{
  "n_experts": 32,
  "normalize_top_k": true,
  "n_kv_head": 12,
  "norm_eps": 1e-05,
  "rope_base": 10000.0,
  "weight_decay": 0.015,
  "grad_clip": 1.0,
  "warmup_steps": 200
}
Below are experts of layer 9 (counted from 0) of a mixture-of-experts language model. Rows are named router (the router's row for the expert) and show model dimensions 96-191. Each number is 200 + 20 x the weight over its row's rms, rounded and kept within 0 to 999.
Before each expert's rows: "comes before" lists some tokens at least twice as common just after its tokens as in all text. This comes from a sample of Wikipedia text that the model never trained on. Tokens count by the router's weight.

# expert 20
comes before: " of", ",", ".", " and", " in", " for"
router,216,194,199,213,187,229,195,170,241,221,199,207,195,214,210,169,225,157,212,228,200,175,193,188,205,193,173,189,185,207,209,183,239,189,189,211,182,199,167,211,187,189,192,174,181,218,220,197,195,180,222,213,171,222,211,222,178,215,182,217,191,200,178,180,212,198,203,188,224,192,195,169,179,213,179,180,190,209,150,197,190,227,198,149,218,235,187,214,199,218,203,191,195,178,157,194

# expert 26
comes before: " the", " to", " that", " a", " not", " it"
router,201,227,232,150,222,216,204,230,215,209,215,196,193,194,204,200,176,234,191,196,193,210,204,201,199,202,192,216,209,216,231,208,214,200,209,208,206,158,188,270,191,198,203,185,217,174,180,218,205,199,190,187,172,179,206,182,215,226,178,187,199,248,155,197,222,226,174,193,163,202,210,224,188,215,201,214,217,197,196,173,194,196,199,180,203,177,189,210,220,210,240,184,203,237,195,183

# expert 25
comes before: " the", " a", " his", " an", " he", " as"
router,174,183,196,195,202,190,171,230,222,215,221,201,216,223,212,193,173,192,162,182,192,224,189,197,226,179,213,193,229,211,182,199,213,205,209,209,202,200,189,186,175,253,190,177,190,199,145,206,200,185,217,203,200,230,165,216,201,226,181,208,169,173,223,203,174,179,193,191,229,223,223,182,183,176,198,181,198,217,223,195,214,237,205,227,196,199,193,175,232,199,154,198,205,185,193,208

# expert 18
comes before: "\n", " ", " 0", " —", " 1", " 2"
router,240,188,229,183,188,220,199,217,204,195,226,205,200,231,192,187,199,181,203,170,206,197,180,229,228,176,179,189,195,167,196,202,162,154,182,207,203,209,202,199,174,181,190,215,204,146,196,200,188,208,179,221,210,186,202,227,185,215,236,206,167,184,186,200,198,197,193,207,188,230,203,205,203,195,227,190,192,177,169,172,203,214,240,186,204,221,178,209,185,208,209,223,211,194,227,205

# expert 16
comes before: " of", ":", ".", " in", ",", " was"
router,225,156,221,190,195,209,201,201,210,188,224,192,195,188,210,231,203,210,205,217,184,197,186,206,178,183,179,203,227,186,199,218,226,196,221,229,170,174,210,174,200,192,198,203,237,202,185,204,214,148,230,182,153,164,176,208,167,197,229,192,201,178,189,209,215,199,189,187,195,205,228,215,216,194,209,227,182,169,176,202,208,198,230,188,165,208,218,207,221,193,185,182,183,243,209,194

# expert 24
comes before: ",", ".", " to", " and", " in", " ("
router,187,203,196,189,209,167,177,191,197,192,207,202,196,166,200,200,186,190,146,205,200,209,218,181,217,231,206,166,212,192,210,205,231,216,193,181,183,208,222,159,240,228,212,202,223,213,191,200,181,154,211,210,160,249,195,230,207,207,228,216,218,266,208,171,202,217,217,203,161,236,187,231,221,207,171,207,213,232,210,216,220,205,204,198,202,207,201,211,230,198,193,214,173,188,213,221

# expert 22
comes before: " |", "-", " ", "=", " -", " •"
router,205,196,189,136,204,201,215,223,205,164,166,205,181,206,233,172,190,215,187,221,222,212,209,199,201,196,200,157,193,197,164,197,264,191,236,216,203,206,187,196,207,186,195,220,210,195,218,177,177,181,192,184,210,234,214,218,211,210,185,183,222,200,205,194,201,200,217,189,217,187,207,198,175,212,175,189,187,212,201,187,193,224,212,245,225,189,198,202,194,199,210,201,223,227,203,184

# expert 29
comes before: " |", ";", "'", " (", " is", " was"
router,208,167,214,209,205,171,208,210,211,212,211,170,206,155,218,173,208,219,187,203,190,172,208,204,208,197,195,197,198,166,217,210,196,198,175,175,202,176,168,208,185,160,212,223,231,195,223,212,177,229,194,233,213,199,225,207,217,174,198,159,174,200,192,196,245,220,219,229,198,198,220,198,227,213,221,221,211,173,211,204,185,190,230,217,180,185,227,185,191,220,205,203,222,170,225,184

# expert 31
comes before: " |", ";", "th", " km", " /", ")"
router,222,218,235,226,204,209,202,223,165,210,196,192,208,199,206,199,168,212,173,204,198,214,185,215,165,205,224,229,218,215,177,225,191,207,196,212,189,211,171,203,201,211,217,174,226,201,192,173,198,197,178,218,218,211,194,215,181,208,188,174,197,203,203,180,206,225,212,198,207,191,203,208,204,211,192,232,190,165,199,181,170,216,172,147,171,161,224,187,238,184,194,209,205,187,215,216

# expert 8
comes before: "\n", " The", " He", " In", " and", " It"
router,186,185,187,174,209,195,209,223,212,182,155,220,180,222,199,234,210,178,213,220,173,244,188,195,184,207,193,241,188,181,169,199,213,235,191,209,217,213,218,212,172,193,212,166,208,178,149,201,209,194,211,187,194,203,158,177,232,153,218,209,180,202,173,208,172,209,210,186,200,211,199,194,189,218,220,207,168,218,212,227,182,138,201,180,220,201,191,190,169,211,178,208,183,223,203,207

# expert 5
comes before: "s", "ing", "ed", " of", "d", "es"
router,198,159,216,185,196,201,176,192,215,203,189,200,185,233,185,193,228,190,196,219,202,221,207,195,190,171,223,179,164,205,197,188,217,176,198,218,195,182,202,228,214,190,217,186,216,161,219,202,188,232,231,205,228,207,189,166,201,159,198,198,203,212,245,195,206,179,186,209,174,183,172,175,199,214,192,202,191,169,220,203,202,218,208,214,200,182,183,185,255,213,191,186,207,211,213,186

# expert 9
comes before: "-", "|", "\n", "==", "The", "==="
router,183,185,193,186,195,192,209,184,189,197,200,185,224,192,200,176,230,207,178,180,230,151,181,181,198,204,202,237,210,169,148,196,208,228,170,196,197,212,161,208,185,174,190,218,211,209,220,202,218,247,244,198,191,198,214,204,201,178,201,168,182,195,207,214,214,183,215,230,169,186,235,211,176,200,185,219,233,182,218,195,174,198,220,191,193,211,212,214,185,219,198,205,191,154,229,201

# expert 30
comes before: "|", "==", "The", "===", "In", " \""
router,179,194,199,192,193,244,240,188,164,208,162,166,212,178,222,195,223,207,205,234,140,216,198,202,204,215,173,213,212,204,212,216,190,253,178,184,218,220,184,148,251,241,219,194,187,205,143,182,218,223,184,200,207,193,199,221,186,183,169,199,194,210,210,187,189,176,215,213,186,209,182,185,196,199,214,178,192,220,223,226,226,195,199,198,153,206,224,231,181,190,197,136,182,208,186,178

# expert 12
comes before: ".", " and", ")", " in", " were", " ("
router,205,210,185,218,212,204,168,204,222,224,172,239,183,151,192,205,207,173,210,242,231,173,212,209,215,172,175,209,213,192,168,214,205,180,178,201,214,145,224,175,207,184,215,221,180,205,201,200,210,194,188,211,180,161,247,178,224,202,207,162,182,223,198,184,193,207,210,222,204,160,203,208,204,221,226,201,219,210,167,208,199,183,229,204,200,194,193,182,176,198,181,219,229,223,200,171

# expert 27
comes before: " the", " a", " its", " his", " their", " an"
router,204,232,189,202,210,163,203,212,168,229,194,215,163,211,184,222,217,212,207,186,218,200,167,209,204,207,215,174,176,180,197,207,204,180,210,191,228,204,225,173,196,237,203,205,159,223,204,210,213,193,196,180,191,154,226,207,220,197,191,207,170,181,225,232,207,219,186,184,211,209,201,181,183,185,171,211,206,159,222,205,175,190,198,221,220,191,201,213,206,189,199,198,207,212,199,203

# expert 1
comes before: ",", " (", "'", ";", " was", "a"
router,204,213,190,250,208,198,216,216,217,237,190,242,193,199,149,194,215,198,215,215,207,203,217,186,204,199,179,191,241,200,200,185,222,194,197,226,194,194,211,217,214,159,167,187,183,214,215,179,179,208,175,186,192,198,227,221,184,227,207,236,201,258,202,210,189,208,201,216,197,177,206,190,197,186,229,188,186,220,201,173,214,185,186,199,192,189,216,195,205,197,213,239,190,177,216,181

# expert 11
comes before: "\n", "-", "|", "ed", "ing", "ation"
router,195,220,167,218,219,202,160,170,204,182,202,199,214,197,213,192,201,189,221,187,159,181,162,191,182,232,190,208,147,189,213,212,195,205,189,190,182,216,202,210,184,225,202,227,203,213,200,184,222,193,180,199,195,211,184,200,192,181,238,212,164,192,205,248,171,186,204,235,238,192,228,210,218,203,198,207,222,216,228,205,180,205,213,216,214,173,225,186,214,189,210,179,204,209,210,212